python train.py --n_layer=12 --d_model=320 --n_experts=96 --experts_per_token=3 --d_expert=64 --d_shared_expert=128 --activation="geglu" --moe_layers=[1, 3, 5, 7, 9, 11] --router_score="softmax" --normalize_top_k=false --routed_scale=8.52 --balance_loss=0.00849 --balance_bias=false --router_bias=true --init_std_router=0.0256 --lr_router=0.000804 --vocab_size=16384 --norm="rmsnorm" --norm_eps=1e-06 --tie_embeddings=false --optimizer="adamw" --lr=0.000682 --beta1=0.9 --beta2=0.98 --grad_clip=1.0 --batch_tokens=[65536, 131072] --seq_len=256 --train_tokens=613300000 --steps=6355 --dataset="wikipedia_en"
Below are experts of layer 3 (counted from 0) of a mixture-of-experts language model. Rows are named router (the router's row for the expert), gate (a neuron's input weights, with its number), up (a neuron's input weights, with its number) and show model dimensions 160-239. Each number is 128 + 24 x the weight over its row's rms, rounded and kept within 0 to 255. Numbers have three digits each.
After each expert's rows: a language model's description of what the expert responds to; "mostly gets" lists some tokens that are sent to it at least half of the time. This comes from a sample of Wikipedia text that the model never trained on.

# expert 42
router:142144099127100100106096104129097165145136076093119126137116142102119143115117169119112111127111105092138120152110154118095174106150130145095112140153128120071128121142142152167129158116159162122131130126143138127104162150116083071093149103
gate0:110155094101125119112133091098152163109108101150144128104116124160129159143122116101055172155155151122156159127145163134105133121134100105163114111131126111108157163131116182111163161161124110084073139203096129116110113079156176129120132135
up0:132130153116171139146153156108137105108105125165112149121128124135143097128137133122090132124124141112112124136109155156163136135124113113168139103127145160159133138143112150082171115167125140131105104159133168139099135113107108143115131125
gate1:128134138120114103164132134119132116108128148120134075117113108159078134187172117093130125101141101152159153178079132134128151117136156109098141162115095126134129164079153108117141157122120112164147072105160112133130149165127116108119113116
up1:134146121114129082113125130142087133089133104111169093174087122136127094147111106059130119152154130099136133172131115099120141143134125102132087120125111079090104136102145151136104166121145095142159106110142119150100119134120114122139184099
gate2:152088127118152171111097131087159104165123137160136163105096143136108144134149125108159108132119118134131148144131067083081161143144164137135103154108160088098139157094119094161112173147128114133118123110136079083186125140089072157081071098
up2:118113164115168118127092116166082159140095085181145110156120091167155116133121125134122109095147132149123122107102112154092164108135080166110136138101143126114114180127118196112141112131141131148143127109126107128130108133098140140088165139
gate3:114114099098091118116130146081111144133102107135110065194129098142153103159191160142111171133117166115152129101124128132123154098148096163087112095089143124110153106134109105127139134127107133118138111153068118125145110178098101165141143125
up3:099091151133140128138121159068126136130117107135116095144147104108114068132105117123155149167157170148150088132154123171141155121149128121095110144143134145115094116111101114151063092135089153076150131121129119150139096128114109082100159126
gate4:144152100147132110126142100145123130118101106132126120118119151156161123139174069133146150164113101139162112134091124094116135123140118108133148145133163104160110155093165089165153133162138088124094094135133128111137151128108126139110144097
up4:134124152158117127122168150129109125093145147127116119083120154118107120099103113113127140120125124097120067095106146112118077135126127120164156104152129128146134178124144120160146144138109165151137091150132149130084102170115090148112158185
gate5:109110144105077077091129172135097155135125101120168092196115133154143160112106188067088094125133095117162144157127123099104161142140079142149097122145106112146131123150150153141165150133137122116122144133150131152116149112131140156113146117
up5:118149115114137141101123141173084132147105173129147134093157108125115122096122109141137133126128143122108127118158112149124166129126115168063165100133084093126157116124099148118125126121135154153179138105101163172130156103130147174150153101
gate6:127112191084095112130141130112111174138140124131132155129114131083099093135144147105114177136153139108151122113112095142118161115159085135096077096147107133130130118126135151155100122143113140101105174115122150127164107096101128098133144119
up6:079120145151107110146120075091153157173115112089137138118113120131115121107153117130158089126144113120094128110112138145088130127127113150164100157105127115131100120102125153131142090101108166137132149118162162164134154127101131123122125093
gate7:145164161125120137083109122147131159125144122127149115137112077149106098117101118103155121094135122080128112141128091082108151099150112125132101121107165129123147110070061104098173171189112127139113127122146135166147125142115131135133109138
up7:103137098097085149144147127148065117101128118114143169119146134093102144139108129108103146114101145175129133139081148116150143153119117142148110120158113132085114126081133165188129126124119104111108119143117111129130117092160140205133107168
gate8:156163137134087119140086140142164124096155111151081130119082128128145145134124145106158153119085143092120116161145165176113112165151133136132099120165139179117121164102150107156118120107082103126118126167148117134118106114173140120138142151
up8:100133110134160110161122102152110138102112109145100158139071115132169119088131111149135116138122114110103119117142179130120115125159133107132110118137142110110131139127100107133163114131092070102154136132134164117106126094152137099088194165
gate9:133142112134132135118145117149123170143107118099105147111152170115138096140088129110109100121139116181127125104112129150115134118127070089137119093102083126117162089113084118090112126141144151137115153130158154131094077141102087093126117132
up9:129133136119150117151143141106123099126090119144110133113130132146141129137125105163128103146148081111127149162150180118127076141120135110119107093131130168139139129132138146098105075169108106082121161155111104105143136108110119119122133161
gate10:134099097118122073090159153108123158110170147128142138174119123149134139101139122166117115129140151135169105106141088094105131170080145128100127143134129138149158088079077161139123162100096168140107134142147141129131106123098088137104116093
up10:120122123153159103108121171124147159119125101111132101153103174141103104123117151125153153139137160133134107138145110122097142111153122104148152134154120082127139145148104128132120110110106125119114141137113097168169163139140132131130163158
gate11:094139128158132102125168134120150119166101127114154142101145134153152083136114126135083108129164108120132162126109159165131142146151111129111122163136150112065144142099112131140120105103106119135114088078098104130138120106153096136101104130
up11:141096171137120113122097163145126142107200136088153114128107120095106155135139152127126115133096137133116136128146110113154140114146142138111119141105112099140152114108102156159150140152128104106092105156131092140142123078086123140142105151
Description: Digits and mid-word fragments
mostly gets: "′0", "′", " −0", "lear", "osm", "urr"

# expert 26
router:097111103093108091140149123158121160162137097117127106171110114102169145116113165128159103073088127140138115116099106138128123118174127113104137151148086161128088092117131137137129094100143107109133133137161098151115148124125159102073119132
gate0:174146086114149134149096079135137132149122116103150158151102107136107120135150095169116144133133142174157120141153111162090114128121102148126165130122144115156131113091159139145115118165098118127152152111155141102138107141124118121167094109
up0:112107137107147126153187100161170090183139102140136129131115122126107169101123097122128136123100159191140131090124112147134129145102102091127111129131152127142119122113133111102134141123138159143175144160120168100138134157122137133111129113
gate1:155079154078107139123066114128084150122112096112118112115145126123152098138132175122117108085115135140162153113122095146102129107132121085120117146097121149127170135067195121187117136091139151122144154139164119102165117130160132116178116139
up1:139113122136100138073117134130135119160096091104166130176105162104151137101107136103147103156095132123085140109115092162133144106164099085147154130148110130128162143138121125092062133141133145109170130139130099140124164110173116123132126135
gate2:141117096134123117095106093129131103127101090116115099112133135114084156081160170122117116141126141113154123097114112117170123130149127103147137101151106108145105149148120126125146119140135083175086134137163164144126097110127118124145114145
up2:125130146120116119092122116153124141124111140155121127125162110110121113117118155079144134068136160096164174126127095103110148121122130156116137167115127142112114159131075144084139082153127101134111123143129155156124105165149120084133167129
gate3:092127111161151098154127137108123133122152116156158114161104108096133160139134138132134129123103159059145094130151130148092111071146080125137112130151125145126160134093134121128128119188135111162149163125105126164115142133103100131161142091
up3:137095117143132122123125122093168108120084151123119128147165114152140142104150127143128140101164131109113133152133128103124143130097138091103104168169176127116140161086117150175137119110121108136136136143095098164116122111150091111097162138
gate4:158152097074135128119121188137123087106128133147150072151101152163139113107144102172151135099086134145160099112115142097085124102126110152163142153138177185097109152156101125134153147118116099104170097145119134113128131124161104119124109179
up4:136118137123136147102122127124127129113148128130129156101093141096112095069079101135123110111116151118124097143131107124098145085163085160127132112131107157101115130126118124138156113136130167140144121139147106088133169120122124165096124162
gate5:076098090141157089126111125092125122153107115143186145187133148078155128133141091127109121100089118095148117163154101110115120089149149176146127166116137113142135135107126136132135108127150127134095123142154108158098097135155119122093126094
up5:115135127141119139074137142135112120101090155142088119109143084126081106119100108111126173144145100150141128101123106142119140156094105139106134086134124101116158089182124158163141177117114143128127158101143122105104143133110162141168134121
gate6:120098166101146143135143104113128164137153130080096164146123147094164137109133148102128161103099148106088152149103122135113156148135150128136080092098181096094143208098127147117151136123152117129124149139145115142110171114152146155108144148
up6:144162102103082096134114157089127132132115143141130184131146130072164133097094155139125162135127145102151164106082142161118121132142118117128108155094105127109100137115091133115105109120113123112096151093128132116130137187141167117126142157
gate7:118150114074096125116123086111148096141127181158106115129114137134104104102149097119130130139150153102151081142155093153094178152111113173117122136107100081137086141105101112091113114107125142176127129170156124135080103122174094130166145142
up7:161112163165103151117153106151083125115125181140115146132135111136135136120104150109174116115105107121099141150105149110113129136081123132098127131086138156111120113092105174099170173121080171099117144152139169134181129117132142192159122177
gate8:128152120110130108149093149108125119105117143123152105148137124118137164126167095089204136092101128133153073146118128144160105138112123144115161106104081131071110134125122086131129096134111149100136118102106121111155116139171140102066089117
up8:140107114113153152111132115123067078098137073087108109106116138091150122171138162120133133156090111133125118078170119133125134140123127156146109118161135147114111167140108160165168159142152120111137141136124160156122121175140099158124177164
gate9:112184147122095152120113120111135151131141130118102158153111155142125124138144119132163095112109081084168133160109128136110150144113159112108137131133098088169163093117112163135127163108131151107135138154129210131128109071130137147118118092
up9:144127138117118108149145105101090155132114065108105155136096130140128124131136144127174130108129128128138155161078158162125108114133176116122098120159121156145118139159165168137098094108145111121109146182106147119128099117130131148137133173
gate10:186144079127083111085149127121159133128132159164130082157155155115183132137134145113099110101104117117128151119156126120143097170114143135138131160142127181149094105084148160155122126088137133144132131171117098141172094108143111141114108153
up10:085163115161113098096128145128148132180123161150149099170118147151097150122119108083120114150098175142103137101153148132103130144151100101133089150139099109130155117146098138090140125142144142200112095151136145183098120111106107142137147113
gate11:109113070103089143158134093155155142120126113103118132104135124133143126118137106119121100122111115113080181108158158139083153157136106098102159107137137125119120118095148107123158126142130102139104084125167133103144153117094176132122144130
up11:117115120130141094097184154132116166130109113107168131108189179099114133133163125123175131158123138127177159152109144116154112120157137117105122154106153137121112149128149133146153143122168130106066095151101085185155091138146143157122123095
Description: Mid-word fragments
mostly gets: "<", " too", " te", " ind", "cont", "-de"

# expert 31
router:139088154148108131109086130176107101158098142103143140099145141175132127125160112127095123138142122101124142163154112096120112123151128116123133115094128105114140151130108088150122157155075160149120117105129139136156125118134088164129152201
gate0:106145116131139114118168128104112151092147143168103114122138131124128163148101145115114119129147126098124154088128111139176114136103086124136091126136169161140169153133172134137138158171134121140091151128082115163114155134151136122164150119
up0:141135139141092125138162148159125135160111114137153175101118135150120152175131133148148117115140158113148111130109092161163107144113147149119128090158143133117160103142079124149109182129129143152125174146143128153117121138085135152123152160
gate1:151139140107138133148108132115112079116151156092115101136126097174149106128096122139169136113106163140173169157125115157086169094123138115115148090128111122124128097119132098084111139134134160116098095154127131077102083164104110143154162127
up1:149138122114082138132114163122136129129091118102100148092130114106122186150135158094115128165157137114139125132086081110147137158137149111168111166116115131117149121124133122131094135131114110132159137120119066162149153154129103144110147140
gate2:146131114130129126127070124099109089147102133133140163111128102124159122093161175088113123111129102112115165113146105101152138101151099134160137108152105119138137142133137082144175154085143146182115139125099118137118173123115181133073100167
up2:111126150090123140140139157138119147156112082190078099126151094136145141109138092141135152143136164128140102136141090128101150088102115194111175139084146103081112125150119134112077139124141140140117152127118083117110148106125166103135120121
gate3:091136132093128103106168164156114184096111084135094114166133145147136151138138120156118159153143138114128150093118148128104135106077110154137159137132146111108175125099138192117089136102112105133125145135133132091168098137164080136148131139
up3:118110125118121115137088116064156090102155137151112137121135116122168106084167138133127124083108136125149141170112121102165098130131122100164094137171129167155116114108108078128102115141120096129137165136114118153082141147086153106100145080
gate4:183131145151169142089090094114152088138116145126095105145119121167153128139146099159184133102153160144138114167126094127094127095165106115147150147149148119164127089167119123110125113078137141086143138135135109099158137142130124155088140145
up4:135090158157167140111139150153098116150137138117104095129126116122105178151087160133140126151091131151136085120122140143090107157126174120140130114145141150142117117087163137135125114123095127133152093090141134096109142123129122172129124155
gate5:118139102173129153155128111151109141075134120110164120143113114119142144121141132097133117123132118112147134158114120111143144154145136125134167095118148123161077125089131102160169101115128113120091112196146130182105099124123123123122119138
up5:119097091166162180096143129164118108086121155122157150095173077128125137105129136072148108130152153112121090126096132100109140181105083122117145096103098135112108147074151131082143143104156142125116115104133117135143103129117123123145105152
gate6:113129156112098109129084122106163150144103121138112148147112104105165096089124115100107157154112100093143093175156122100133176129184122115146084159123087111139127147127123134138153118118161164124143131139167141124135093111140130136142146145
up6:117133103156129165115128091123118114162117153088130150089137142136131123100124164151185118133122111090105132133114149142127123171123091102107111143134142133114115101117112105116157125153138157126054183127133164133141159115106151104107112092
gate7:172141155081129138114103173083104106161121133111144150153157155106078126136147148153126120092103151138093102157130102144161181170111113102159056122116108114127117140133097117121105141143127112120110160095104144113119109117142098153150114137
up7:097147134102093152135135115147070148129138143156136158136095116156142126114175107135137129128117109143077136094088113124101126168132167146154143157126086147107120113125122167109122153088105136105121120171137104091118181134110132160127147142
gate8:136132166134119174096078146126150084089138160153113186122141106146141133143164112088149103070157153086060108152111120101113076137094061064120140138109127174099127101126120121147094125145110107122160094136115122119166097142142091123085160151
up8:148143105139161109142122165114105120141117133154128127136081136135135109117104173118131175163092139150146138096139147129134157140146157130126116144153106147123157168173100135124146118120107108101125163141131142108107182179148151103144140104
gate9:177078104130140158149107126147099132114141144089137125144174159119104137122119143119104187125139112156149096100138156113082187145137140126083143100112152101106174118151081145111134154124164144095109113094147159076075147100140120132157150127
up9:131101151165110109141127155088065112132087111107081113127124113146094128135144136126171100144156141169096152153139132147150154125114145142085126121123081129136142148135138130152089099124127098067144125159132183170130140106138123117146110156
gate10:133143124119087122131124161142130134138169128167091122125118119132145131162151135098108092147149158134129157172090145145099156164135122100107097181110082183121160133110105148143122129155092146077136105119143092150113123136147153098092122092
up10:123139081121101084121097183159109128138157089113142153123156151175091139107119132132157118126095155163077122126154081138141144119152119090131131161142104155105103117074092118114147117149145121146120119138080134128109163153095152143094133169
gate11:114159153100103143150129138143135127097123109174119118152117142107147123110151109168085143124165090109125143166138144153136125122129133155145108109192128069085139130070121140112092107146102112160099140125112144162141150088155107161150155167
up11:089096133101106111126115107146090198139118083129134122145106156117143111124106149116109162106163130100150124141150176102127144103098132141120094108148171119086163121106124127121163125117159124113114096130119136121132124127107109117121135117
Description: Sports results formatting
mostly gets: " (age", " Kingdom:", " Men's", " Olympic", " Position:", " Insecta"

# expert 48
router:132114126131104132125134118140106105148128145130125115101127085173087182082196078141123128147083108111110140117120112156116121168145145127117132139101135101140116153144093127133124109117072146120110104125148108121119136096152153108119136169
gate0:125093111130108140127143106108099134116161132146094147135092166112112152131133122104148097083120101091124135171140155116144146131103122116180135152128126158134135120140152148148139129136137094135159120125080086149141141107133161113162125111
up0:147155164107122144116144168124148120138130129146119096137124105129122153130128129090097079121087140122122111161093111135137102155138126135160147112134163127137154139145154146127146156120072150108114119134087089125168121082078139122114089110
gate1:160135162112122151138131118130136102102126132127085114140099122156138149162102152142112106115129134152135182162093108153167155088136141141133136161173163122153177117140188139154126109150128149105125072136163182087114117147106154083111096088
up1:100130133158151152096127121184124159113114097132099124096092185134141161138115147128124103171109136169167154153154137133129165142149122184149136143109102134138171111100162122143135113122098167090143121147145100136134159125140157108096132122
gate2:123136122148086170085121126125162096122127119141102131111137100171125135143135134130106135132112123176114133141099109073138141148134100138156104146140113139127112118155181100132168164101093107138117151128136089110139080096172130099108076167
up2:156118159147174141079092126137097163130140124148160158118178117118153122152108099144113085108125112104132118170117132091119144108089154114156073174121120105088091146126119121099126116106138100086150135121105127164146098119136127137098105139
gate3:119107108134124133127122119094133145100124095113142131172099104110114114125101154121126123081126106098123063151162154117105128122123140081113114134123138145090160127158096117135178131156097106171108160172130165139159102099133091165173127178
up3:162137136099127135094119110074143133136131134134144115137126118153102114092162116141126113138128123145164117130118112094132124084140132112137129149140151135124100115093150109103078135146122147124124108121149138165102095196110157122096115109
gate4:166138136085100104150100122117119135117152103099111092142131108113143151153145084164133174139106085134109100111120122125103142060144117132165118151097141097108159159120155134153149113083134119086152107147131128125156141107125152094099127091
up4:117128125155093110159127113150121158094163147165133123095172145136102121101120117154099134139123136153092087091111148157092141119125117151119108148127115083133137122131102130129132144108117107126101116142153087149149149104125152113135160123
gate5:093125154108100096100105135138101110153117134163185100143120106145130118121139138111126127166137142118150140138144127120129096100152119139127170158168113125116142088112145128176114100145145086112108111154167131111114134135076090095115140133
up5:110151096144176125091126136109145159100140138089134155126141150103142138128158163103133128116137083123122101097131087143122165104102131100100134123116106103164154127145137138115132127146153142158138112085116177163129136150170136149132126093
gate6:166128123138082110193142107104177132127145141149119139153102093088169107111149128093135117085122152108123100165082157132132150129138084139117115122142120141092100127057124133112131119130129122128132120157119158126139117150120153083121104164
up6:102142096139075166130123138168125115125124140157152128091099113105100147128101113136089103146078158092102104091084094104104096178099140147124077185143150103077132132089160117140146120133085166142091147116147102103164110129107170122084169136
gate7:165136112153142164110189088162148115103140157096100102201132114119120131149153081136159140103102120102127096160140129115140158160088119142137093122098143104112134146139095152126145123172113116134166095161101099159086103149140134138178123126
up7:123163125148151133165120136149126118137094133092133164110124135123177152090145176092164155127133121150106152141148122158144136141134129160093142119099103094147076153131110132153147093103097088115125117116134149137115165165160169135099091158
gate8:142139137160141116110110101121114145094160130127123165150099086126100086127130131099132179133141118122117099137135162143143127145174099164140133123145121139100109125143108174176168154125143128094141118142141117133142086103091104147121182146
up8:129140100165135132121102137120122108115105129116105117105102176102181108124165146113140124141114133131111162149109135124125173138126105125128149122124116116070125112142082111111146139126108105126136105143140161156148162145137147104109121120
gate9:141099130129107143113127119130112115164138124116108157111176106091131092138106148118097123120098161158108077161133108125108160120133102092096158095071109106140164126125093122147146115109124132145145143140151129125118090137123138111115144124
up9:134142163136126087163145117092141115107136102118142111117117130142170123145113150116144169122160090114125133121136163118168108122111160138126090126108099164146122166128130147137095135179159151117100122171145136118121119115165142128100112169
gate10:109196142090093139111142167148118175155116159131117102131148101154136112099113162152111105133109127128068135184113157171125145143112109125101130146136121109147073129115087179153116148133125110128140131168148112163097129138103109140135088106
up10:079153071070131136102149183138128137098122098127107153145119126121125105107137089131146137126082131127146142120121149125140097102160132090186131090132092147138099167106159174116132119161133108151095114093132143180110146132072120126132106162
gate11:121118119132120128157154086123128167177135118102145127133134134155153108119067143119100099104129126143140144163140153133135137130113113145153159095103118093099144135108104089126164105161131153118114112146104087116097137131113104142145157143
up11:162117137160161117119119115113127111132142114104143162102111144093177128147157156140127143124127160139098121116160121114162129152115084118165181109099127161145146100133154099112168160183150105098131113109099104140117155121106096137170124112
Description: Infobox field labels
mostly gets: " Country:", " Website:", " Born:", " by:", "|---|---|---|---|---|", " Species:"

# expert 33
router:171101148107130162125159117118127127133162127091128122133153120134092106101149112147113167122097117104096089125128118121107126111146148155143102160133130094129116114163139165127139100113147135129105185128173136144128138155124128161113150086
gate0:101140100054097114114141133122127132137137119118106136148123149121119126120170100143075109150165086108140158148116155184138150161142069120183116139125089149112152109130126185143136148107107125117114143136086127117037106120118161103139085139
up0:151154108121132098131161142148086117142169125167124148152103110187106137062142096133103091141143130186115124095150112155149123162137157087126132100191118129109147139155160160144150136158082161163168116169155115112091159125125133129118142176
gate1:130134149128138152146123149113090083107123160123138059095105132099105135142199134133116102086159096135118173166126071165113170084104151090125119148101111138124145152131150119102162113157109135131104118126138107089163112135107127107153124116
up1:130098116105169133108158163123105137116076143086151086123083162110138155157128130094121146133117105132106138179108090147140125173137132110142142161172116092147163147101095158096126127109138164151179136117118087100132111137127102099139135128
gate2:143158123166112137153146083109144140101106129146134145140094115104189110171156165065125097146137060133149144139135104099145087129110136112124158119124137151132107125150112099133143152157119140125127162124128111115136149166112152154129113164
up2:106062159144141128121105081118128112122132164125069106100144108137116146134129103086149137127144128108166101118151140125130090123128119168158154132079120116102082078133126125151118116151122141090163187126152138132161124127105127146138160152
gate3:109179138125128083123165140140114140171146133163129133110189180122161133129127147103146116092132133107149118146134117116107144143108103161128073177154139161132124095102063112096093115124132120101139157141124139113146092118130134140110163109
up3:134104160126151137117103123107103095117070097139157084105148077142107107097085124152133145116155135111182153133167153124169108157096142161122149099130115114129154135137139111118090083117130110138152139160132115160150103151170126113105135139
gate4:151105136121118110138130097103132091135121108171154112127129160149175145140130114154156135124103108135161102118137107132093103101163124140130085148159157112145123100098120154102130144085145156114126126157176111118123134160157177140138110091
up4:135140149127155139112125118136165087123147149169115154136104117128106150117139137162114129134140085171091104151105213115111143155102163160150166111112143161146114134167133094119114108107112119150075083104105117140115090136070112130126152146
gate5:131081132129126118091114108131130138162121153120137185143124136122086158140127120117100153092104131134141078122138111121115088134129137126124141150111094098105143102098130121187161133130149171123092117125152121142175106162097083136140117110
up5:142142128126154167088105175136132098105119110140095115140127155140131111140130144132142120111160137124151104128121147115112147150117066150095156082153130146130123098114101131109103142150114118131155080118130144144150148115136141150104102160
gate6:120151141120126129141112140099175111102149121133147163147089160143118120107151154113104158122159128080110104166126123124085113154163139112134086120126125098132096158136120094127171120153151135109128125171130153131150128132186122176116123136
up6:139154153132120161111167093155145119138131163092149165100148129088108135118142098127125131126136134085076160144122079114118135139116111142132134134130153125115125113163158109084113120118162129146147122094167116141128121143132148089126133114
gate7:099149120117111126116112147168097090136090141126140093135163167128094104131115078144136106075100107176142148122117102124133147136138136138164095147154116110140157123084099123129129127148122146135137110130097103162131124108177126140173111154
up7:113140129125142154079157129102110124131153161114136160120136154132109093146156150127124126139133130088150122093145105099131104147112131116158157149130105114094159137098112102117160153128137139073144159118127154127108111129154128128196139148
gate8:146102139126131126148121150102115147103118164106153093143093083127125146156151122104128145109119160131106142089119142126116095162120133141172107132146088104106120122107153126134162155122125131112146131141110157131135138125123169130105126141
up8:138112158124159132109123128121105105109145122146133149142128135146211145096117123139167119119084142157083133095109114141123100117160127107156136114106138165067114168120127148091147108118120120123165132136136185137100100097083097113135131141
gate9:084163160156162101135159143090139107117180088123124170138134112141148119156154152104154129107112111151138137133137117116140103114118157139173151149120141166170137134128136166121159142093159120112145105100170101137145087110127160114115115115
up9:123114195168133140147162152104133079154107153157133117124122125125104159133130100133100125131185131138136147112147141088119137154109096146106151092138111194116103103170154138157107102156135112117128054130128134182164102127088126163127152112
gate10:126140158127127122135132165140157146150080057118145098139091153158120126135136157177085179138171124136152122140105119098168139133108107135134079145167128095128123091111123173124097160131146168147155122134147120111133154143152155124110113147
up10:087107113119175081138073115097166122141127131149122135146085120163155129126148097118106153117128141146045111118106136133095087146143115115140134148167148079111161105125128138137156090120108152148141128122170091108116140168098149172135167134
gate11:120152152109124126157112118155111146195167100112124123124139117154130109151158123161098122151101115119097127153137135150080097114090130124115129134151081141082092119119122123138118115131156166125110125105131119142133154117112103122150186166
up11:088135128142111114149123123090138157162154103148139149077062141112122144136143136100159117158099107165161131108135128107130133091160131124124118133128151073096114120118071115149160115088124119115140104169115129131109125154143119095137181117
Description: Mid-word pieces after A
mostly gets: " rec", " same", " further", " Part", " stop", " determ"

# expert 6
router:118146138122110104139075122116121085111111149133110100096146106124114168119126064139155112174093151125103115089113110149117219136129115071088124131144091121108141157114099128145149137135112122124090101155142120135079130085149116133111088119
gate0:168145100126167123159140082119137127143141146123143144105106105109151139152101112109139066135117106123130136152184128143155149095107093105115144153134123140115134161131139157132122144164177070129145125134158122150105152112109097084161077087
up0:132153131131147125163152144147096103150137121133140088123107099091115176119099098141120094126118125123085145118120134123191154174133128114080137146150125166110122133171104163141138177141104116143117146101110113127117145146114097161141106121
gate1:132122106128135146092095142150103101099092169113130150144157150113153129141102134155113115131134113141147146189093122147120128113109121097147137172087096091132089141078158128122112136118142137117136141129144124124150117149138103108143112122
up1:148144134120167139090123104135078179119071155157116132125136162108126119091092145118095099155129138089132103190144130134101144158114113084124117118115110103097129106069138117133129170139088124113134125127153166141104128139171060114121169146
gate2:082119130122096132103103105120143123127148128136129132152162185127129137166160130121151122167145131183139124095109090093105147146141136078136133152116119119157115154143062111132146155135131139137155159151164100130095134154178128159126072121
up2:189109129115146105109151104144155110086127126165125089112146095147144134144135109105157138108141136098180167125154104105146097096108121136146122143118143128094158114164160131161095098110132106124130117128129086133167093153093161085155153156
gate3:086151122125138160126145166129154117110127100147123124162095077158162155136124172093148158157149179114137109090126152158133113096128072148128151129145122123146134103150125160100117137124090121125139113179112129091135164150147133141147125114
up3:114088142083132110132110121113124172110135120116103089114125147132170144122157138129130127135171126156110096155129098135120155140141142157131107166182144180177142127167136133132093087130109111142180172155121134150144116116105084120146157104
gate4:154096133130158100108124084147150098099156176138121099165147100136143101120166154135167121127159129102138110166105096118112139108131103113128119120120158129123133158148128154129096137097108132161168130156115134120144152148100133148083157190
up4:143114149173135143123124109127140114135135156146159110093111147130112183127103163090110171112092144115081138136118103144144131153162112133146127119116082133147110109135117120112147163121136126132130124131161140114078121149118109167122142143
gate5:155115137103108079131142139131137160116135131157132153130134097128128089131166131112135104160153117142183139144100126123091145126124135126118125140152114132137109116100120128129152117103132178147102135143164169125138103157097162152103093144
up5:137101076124152136142101150125133133112143169118142164108128106107137105080127119091124113123158155113084105147137127133146148142108137071095137087125059139111087123077157161107130153143162172144132146160113102167117126180153174127165153141
gate6:141102163106096112145094148083146122122146092115081178097157130135134159115093127082142120110066129121092110144140157140092159102202130107119111126123120128090116108080161128116130124104186157124119120178138121148122154159157148098143126140
up6:188132124141101136137142114144132144147103125143126133142118150118102111095150149136133120122114133105124093135096128117165100161094112127096123137078133157169089107141126139148146151134104145155111174080118127120143124147125161128131117131
gate7:179144101106134115100112111118092101104136136108127072107162171120113115125144118127153122084088123141113096102094146118162118129123134082125082138134141140119105163132121104099114104141122097185157085113134168153088097134143120084147149149
up7:121107128157096171124142107147074106134107153150142171114103158140122113098097164137143186167110140170097143141113157150136136162101164152086111110089121088151135160146134082161160161119107135085109163144110138112151159138140095142141116174
gate8:154112149164096082133109139101118101095121101149147119191101122102127139158125125103152170148122098153146104122144154148130163130136145177141118100125146163110125097122133118173141140169122143122094097131088126116096116157121159154088085145
up8:112136110133119176155146144140151093106146123104156119115086153113150100087176159159139126107147146131128162157104119135134113153147098108139160129139101144097122212119123137132118135152100089055138139140132162090096148119135099122097128130
gate9:147111105150151150139116175098099173126160126134055138139134170156209119134119161114120179094097118098164111159127096133117138129181121116150130143119097100137147138126107110103143151169103124103130152133162101096109088107173069136136114132
up9:141118127141122140134120111148137109141121144111095151158107114113111137128145080122129056111121139111095108122119127131128111132127111136095112134123110128131131128100127149133093125147124123101102093168081150172163146135107166130148138121
gate10:156134101106117106140164150114151131156144113114090092153123132126135102128159114106116096090183145125107130143091106117129159126100090092122122162107112135117090118113089116129143177130116101111171109135108148093122159124124109105083089134
up10:108119071115132095110082148186100104134146138110107138101075080157145146117131099105177102133097148126119133063125106134137133141170150128148144129153098083145126081151106140131159124127110076145118104133162109120100158129106149142113127112
gate11:131172067155110134189092086130108131129120137079127132162118123119150146149116149114135130112114137124084162121093141143108109145148073108150100116135149092079126141140116077125123133098125154146124119160129074068113135110152107138163121162
up11:093150175135138136134127088137159164135162092121145148100115145143093127151177167126147124146101160106153158104164124120170118142156130109130122164150130111076109156121122103121114185119158155108104125170089120174103149123091116099109142126
Description: Article-start and infobox values
mostly gets: " ft)", " gene", " protein", " chemical", " ID:", "ST)"